Weights of a small mixture-of-experts language model, trained from scratch on English Wikipedia: 2850 steps.
Below are experts of layer 7 (counted from 0) of a mixture-of-experts language model. Rows are named router (the router's row for the expert), up (a neuron's input weights, with its number) and show model dimensions 0-255. Each number is 128 + 32 x the weight over its row's rms, rounded and kept within 0 to 255. Numbers have three digits each.
After each expert's rows: "comes after" lists some tokens at least twice as common just before its tokens as in all text. This comes from a sample of Wikipedia text that the model never trained on. Tokens count by the router's weight.

# expert 117
router:132109188119126156115119178140210044095127106099127134104168137161177097130131144061136115147151047095052178095118122144164083158090133097118137167110116154121088084127133058113105119109089107123089140172151117156164090032136134109163119123130192137192113121169147091123122123162127149145128119103158144088137177090177137081150144075110127171132117116096141188188198149121176103156126117132094164110129147095165179143102109112176133141128156124127081098148184122094128115148128146090129105128125107099126104116179114191117130106139108117180129159083133155145124130118197103145145105140158122074140103158144080186158139070154111200194203121068122089152131172164124120142116117134118110123093096129140168091160152089146121094068106083137138150125186106082157068115088131
up0:103103171144119086158137145062123145106151122141150129143113107156143137134116128096143064153072118115125100116074072091161104145101076088098133178135164121113084167143178128112115130044132118105160133121167111125112100080102052165114078156153090109125139111146188112098117123058144124184156102133165097097204216124171166099148090074128150120173103179149135139119133095124122160115096144157100115129123132117109216114102089145091158168113197143079089151158133128075091128109115098148195213105116168110117111160183131152155126074148123150133146127145150103119228102148135162131123140094148114059108120111064097043102149117119110102096105123091169176169099159130141124154100127145200127070133129140082162099127149081149175172138154141146130127103121160152117104160150127
up1:150128121159105158117110101146126153121131103083144180090092095134131134161091103146104126107136098145063069152123115137114143146123170116073179138096129100066114117209082125112100108101173118118090157182162115125141106079089146143084144129124146106162128113155099091102164074139132172113166193137145159079149125167132137084164169073150111123152130159127095156125194149119114095103104079156168168126126105109145128125114183126175168159127174100100147176068107121178124190128084108093136128128168126148091085187224078130141127088155159144132146141108126106133185024185151086155131088121154107085124125136165171171116169103075150101134174107040144086120119132087108112137174137143128118128066106101147208153174149105130124121084115116184080107154094112075109175129174116
up2:132071160118141101184094135154122139117107119161126117154154156143140099146092092123132121148079086104178117036152173110120091154132135162144110220141145168119164131134199154153099178138150153122165097100175099139137130059128158107145142129146127137146134095156099105124092125139077182142113075115112112073120136112124172136103158137097166109110161175138057077160091148059026066114068154185121111163103118056108140185174164141153089148109088158135125178146129165113134111158153107146178156165093149131098112132103064102131209123072098114136129141129102161123132123096152135134091068165173106106125131058175101113122138125158133123098065076122140152086080139148140181111095149168168152128148165129150142122122126152069178153083135129090155104119146040097147123117124114
comes after: " to", " he", " and", " also", " not", " they"

# expert 125
router:137097114116153121038096168103106133148108149077138180166147136120144144140139109084132136161134141163121137093130131101144137118062120149179120134131150120089037151145121151095165045089166077134092153143131140091098141135131118150154124155160115221149147163197166085119149155080134148143078124094101114172157129089037061106158137077090088215165167172112134092158158136121151115199158121171153107121119160136159157062162165101153152134143131105109118164111184187134150086147124169108147152121167152201149126151098209118126143116126111165117134112097079089098118110089119096107131141073152131139135126131164145182179152090144142168162097132129139064112115128160125106146099107058111085076106153109139104089137138112170167088127133084095133149089175158073125158141137100
up0:134144128114143158151100153165115128158123117096136133062121096119097168128178155120092121120118139109156112165130153085109088102174163161131116113076124150165134178109116134119132085139109176132181127095168112129129195145157122103157119142144053068129134168120139111159092199088130074123187117184143140157110174157098157076122130120105141143149148186117144141206151096097123104128193098164137108128103164083130134087179181133108188179135193111098150074148143190123136116110153132125133140133096134144159138181088092115152169126097099135205163125080110163088135122094109115074111079100107130127113194124194122148115124158109095144092093087061174119069106155095099071140087195138155116147064087128136175105085093086156157062135113021173144115134137129137104159106124118
up1:088108063163128150142132060193076146163108169096115129122171127137068123146137140132167126118137140154122128136091184108139093102195134102137130157071120058083106139085128092110185128088170099174119127127159109153170111132157144065099104134130114142167099137179119103135072146093188101087158154162144186121106083167082137177098155170134178182158100165151141124171132094138118145104201151112137138091175082075187117075099147080170139172116151102145131127144088125112146094189146156118122152109157078118166101111151149091148157103141129154111082168093148094129108119104113113078140114083140171102055152092153155108138186089096159083122151142101121112094146117164197144148157130105114146027099157133107148156101163101126107084106144159105184185091107098152181131158091140
up2:080139125103106139183140119115114109113056148165079158144165125165136100124174118165155119172155114108067160135127090154131096099132094149045109166140131167116189171149116111077077120073132057147080129129131115176143128168153142103131162102133149098111177130122106222113106072102106170149210142066103110175116147122181074118110151123138154138098182084184073127137126117190130078191083120100047088122080098120165084161069100086082179131137146140137068171082110189137154113107115150116134113142195101157120147172171156112120099179093165150137144099143110085148174101142114166146134136110123145118114167102115133167134152136146095085208132106088140142135181172100130158132107120122151091151079133086104139119161095138122144118114155127098083140133076104122101154133157158
comes after: " \"", " (", ".\n\n", "\n\n", "===", " =\n\n"

# expert 24
router:132099103162122104156082137114153109156119178167134093202185122145128117176137125130076108144153165141100117070131086092136138105078139083148097179065118114132141138140116044117162180162145110052132154112129094167201081142181074112115142157105128096155135144148100087139193141169100128148113099116115130132186166117138078109163132054107059225118172145186120133169139156168155136142131146086119102121144165146184103137107102135169167101159131120124121153121152114148055124126080166188189150124201118093136062142098158166093133140114129123143186076127096143128110144164128056115192134116138128143115166133107086109120145116136145141163074106155104138110131154095108096186124097076107071184066114139152134165132154088116126074066110108135137122088148119158148125113137155
up0:104126118131125160169113190195123072137106093111119160173138138153131162172118104118101096141136166119111092104101095177089125110108135107108131111135100128063125136161149086129163153115104214150162170124177126050110144162117105064118104129118128129109122112121147110145136115188111094140097138109188083159200102127146097066162109130186152129126170121048136095116111132120167120191110105136180108178179179126144117178063129154135146106129117120152180123101053143071118101108164146142139201099140130149114160075090142154091098090132083136163162091149092148132143156173136100133074126153090084170102126093132114104094125140159172176161150096119174177149092125129105177234109171084128119171131178127147165131064110092150132137152150098184109133124155150128049105126162165
up1:098115056135189085124108089147138154076119169126117140131177185094179128105130158145096140179132126161152123143138066167136169122127121104109100161142141124083108153123157133107104115098147122172144088131129104165182055100178100165043092092187087126109118069160114126142166174135071120181082107182101117151111109083092088078178111113117152140119134152138128134174104165128134096213106172102120183166117117119136133127130127147151183073120176101122183106146108095132113087109146175093155152105146177163140113212117139133117161091138160202092134136132116087100095144149063105157148100169112134177151137121084119143167134127198135166139087120112149144140141153130143082141140107120163114125045210092101137145102103105135102130072151138096109127116107105156049170159144062
up2:135129121085132147133149124163129141081032162187117114106143087094170129147074070121122107085172133116098139103184102125116160148107158108137078138039136140084129128121104106154189127145114135146164161104144168184185090105090104084139102164144146108160106103141147093108154160091135097141147067105103104152131122126120148164194172095158123206097162117149161143154100139083148110154163139094102094151151153092116053128126065125163164132169142113065100123161107088130094129157092103197179186132170126157164125094125145180126178098137081139127131127142126137187160111098103120125149122116116098136154108094132112127115184076107082102120098129132124120092084189068121148125144115076140131167063086148130145165135154103102065186098158157168186089092172135167094155160214131
comes after: " |", "-", ":", " by", " John", " USA"

# expert 71
router:110105144092150130052147139105128149147091158104125112141107136131121140179149083042111115112157139137148135071122102093130128138136111153195102127114140088111086115143137107127147150143127082126074123087121107065121066064159112127160134183148164154125119166149174117077167119144147158155116102095130140170168152127110112136161191124145079176104173133123070113169083169174083092139145104153139133136083179145173106094160138118138139108148115128131134127183161145165098100124113255100175177149146104185142101117076170180155147175114139148108129120103110124110096096106116093131151150184122103144111112139185114123158104080179169108147117172138121079043128161110153056199085124041089082159134118098099156102107132084100100088103174125093143112092176079123154155147125138
up0:112118173140133062100142162084129102108146135110148182117145130166137168141145080123159207140130119144173104138141110139136121167112090139185119154184125117098119098104082119197135148116160085137155128132106163075098090140127111125128142132107127185161062095123126157149083100121105173136107174121077134090143128134142105145169107119173143142121139109080077148170139224153126158132115128142134155132110135194189164133110149145122122101136134163138105104156083177164145081132152160041095154097127118173150121081094158133148146128078193143107133113095133110130166127147130127085194103165159086092125127142155162114132162121146154139099119087049063071084156161130153087165042186113144180097138109169072147134042148084209130173153136108118087109130103087097114139111101050
up1:135125123147126139072156142091117135156108136105157172155132112122125127168109125098201141079172116055156119087122107135128107164155114133154124142172129121140026166144141131181196103138117092174084193150110170067143099117093136149125124116126103185126204128162167116102144152097104095153126076174177155080187134077089151160114103133119123076092108120141122166183102145116087037089112141104122173081133120188156067087145098144126114100074133137172112081173103157111167127128097118119124139136159132136162121135070101123112211125101099160174109133051078132145135163115136128099174168117147114108099077139176093196133153119192158093115129165131152065169111150102099126159096175152123136097124138121169078119140096127091137119138199120138197157111120125122095140170084138
up2:143117060123112113129120104143128168113136135112121118140143121133103102154130111083126115075172109089085117153096086153149135142126090109111110117135169176125124191163112086182149080156130175118143107102091106137090170085136071162130110146168171155148143115121078081087155094149111113130141115063137132145122150090062078096146164130154109106066179112125128114176147123101126072075072143120212151151165157076196122120144161068136127143158098123119175142172169163145137073043173160114094123196091123123145110120120135082093140122122119089082158102138112113103043153071140101143080128138114119176109142200149136091140137119154154159139081159072154114127121167164174093152122099046145139140142082056116100109115174153039124169143171166110175111107194129111158118127144152
comes after: ".", ".\n\n", " (", "==\n", ",", "\n\n"

# expert 110
router:152138135126130114135083165185121088180113208162117167164212127131134105130129086122084109115114103189121144118152124092149137119110135122092134177142100144083112074123120119114126148167149104058094117122169159148139057126167050104131158147125132151142108113167128147145193166148151141134111094101159126146120135096146098123132158081121087176164128133139120152148126130228154122105170129105098102098136135155134125125109086119175120125096139073167140181112150132144068105133112146138159127118130157231096084157021125114087173158130095095116196076108098137115117162162144090094198139111137092159174158141136097148195128105125110114126103135103120121125114115162082045206081105122107095092105130181122148121124104112135111080052160127045137148123095141140203139111156160
up0:153142146120084090160076134121089141115160121098123117095171128113129083152110098191126169155133117176131171115063155087197060115123115080089052127131120136114080080134176150121135114174170083109121078121132161125204064093124120107095124124209119170127090119097143115083128122172124082146135129069073145115127134077129125144137176187151138135105132163119145175115177185090037176086121134130182119150119131197141157109129159153132162128084161097192177165152144140152122101116161148122189129127130144185172143110132107107108150129070090120113164073125131117179151134130117046104107148144073133112123136100109099117148093141142177085082126084108091103118080082146139161170075161116091117136132132158177189070152127150109143128185141122146128131163125151110108129134199090
up1:137111139136130136141043168148039146166147166146144105162081130134114182119113137148201068057081114207122157089130128128102099154152159161119191126142142118164141097166137171133161119105063088170064138124147214125154138084122097119088114158132118133139129076178074080098165124065134077156163125084139119100099113110151148123128110142103106135140097094114083157140148105180082113146173110102150142137161139123082100176128093104147114137138148129120095131135138052129127112104147074042107139144112136144161097164114113155108118065143143188109153092109068191183129089133127152141129057142106131101134122119138146195155140106153071136146115170098106135081091139169143129134109106157105105147085111150115130156132094180109055084078173132119095119112108160163096135093183192
up2:185125098192096115133099116161118149195074172118138137097127109161156127165140165105119123090119149147125120124113089109070128104143147156143093070147097116105117072158127082154137122115098121101179103158122126190135117121163149165115152060072081157120111123131139137141160089173086085156100089148065152161095106107125088080153131165087123189106189128137127120149161135145105177156189056153133165128151140123167100146123111104134122126112246147178113138098169113085146109134139131131131114152130135150160131154080144126070145122099154119125126143145080149134196209147186015154090082121097168153095155170098131185128115094110152153175113152148088123175057097072155162184108118164134126117046143117113127077073140118116119112116141126135184137177146100128139136142154114
comes after: " the", "-", ":", " and", " The", " by"

# expert 115
router:139101093101212127095104124110127113089114139169098150137155126111134110152094142128111114136124108103143147129155139132144153127114150106176114151116173123128111113078081089148177113116112072093134183147165162125149133068138110130118145219051187177155093154152073086141130155130146155123064073122120122113138140136052063123187218093121085175118177116096132117162162120137125141138141127168136131129157181110170119135186090091118128144172163169100078122099114127142081133114120138109106170102085089143138137132088158122071159086091063151165162105117096120141134113120152110058155129065169148078138119102127140181166125056147069150167117163098064113104144183119144116149089129048091073166083117114116096153129159129140149111137189148125129082144182053092158128169154121
up0:182093035114055102168121130190092119138088165147129080134111129111107116088109176084118097130129125133101082165140166114155120120105138125123190126119135177081152145106187167102164074067122130111123117159145086106120138117144082109136137140164146176054101175086080123150147119166118143065140096115186129081114148155125185091128111096146128079140112200171179189149124132187075107185118111147087201172129151060088141084149183126124134137127096140180171127087120163170112113137109133181140166141153094183124080143150112156113185127119137089123148131138162128120155140133143150108070171153161130116126102146106141123112135159148106068132075132093199192154099102105106100152159158106099153102141144154105197179158147108061118135075153149110141090126163169102147124132150091
up1:130151095125138157101103120134178106129135067113137107196135129147125162160098152155103136082111148090136088129173186144163077108192162146184129148115110112111105089096091109112144126151148166131098025115189158144149181071106137114091128165122128091085146126113141191089090145090117158070059135168095121108138162149132086106196110126163119166117128140093132107125170154154127161117152107173164147107135127147116143187158052147118207189106176115106110116087091146160098100141130169099078076046140095108130115155121177123132108147112143142106109154143102130109135122090101087136113101147127185122102175150145129137083082207141116155119157125061095083094148101120123170133080179118152075094139084118118154170122138109141127115114104218087077098128164136167206153119160110
up2:169133147139095198057102178142120168094135168153069096073150140170050145134140134110080131118090112127208054136138090172104096142135099172161157117105136174113202070129134145155146121153109165104149166082115165101165114074110137094108133188118084117071180177124227125099117168148131136124172166091112102183092170134107131115162136135113168126125168093130144123129139132134113131161198078098118119147139134056174069101119159113075152118146132132142099115116114079101139172118079118075156120104100174148187117126172122116121123147125111171117103109134103198098175140109137096113117126086169138087195120152120100116151130145126123171096144146104147129082113066093095165190115139152144114159114138120142154104124122074184198112073085151151135060152121125100121157120131122
comes after: " |", ":", "-", ".", "|", ";"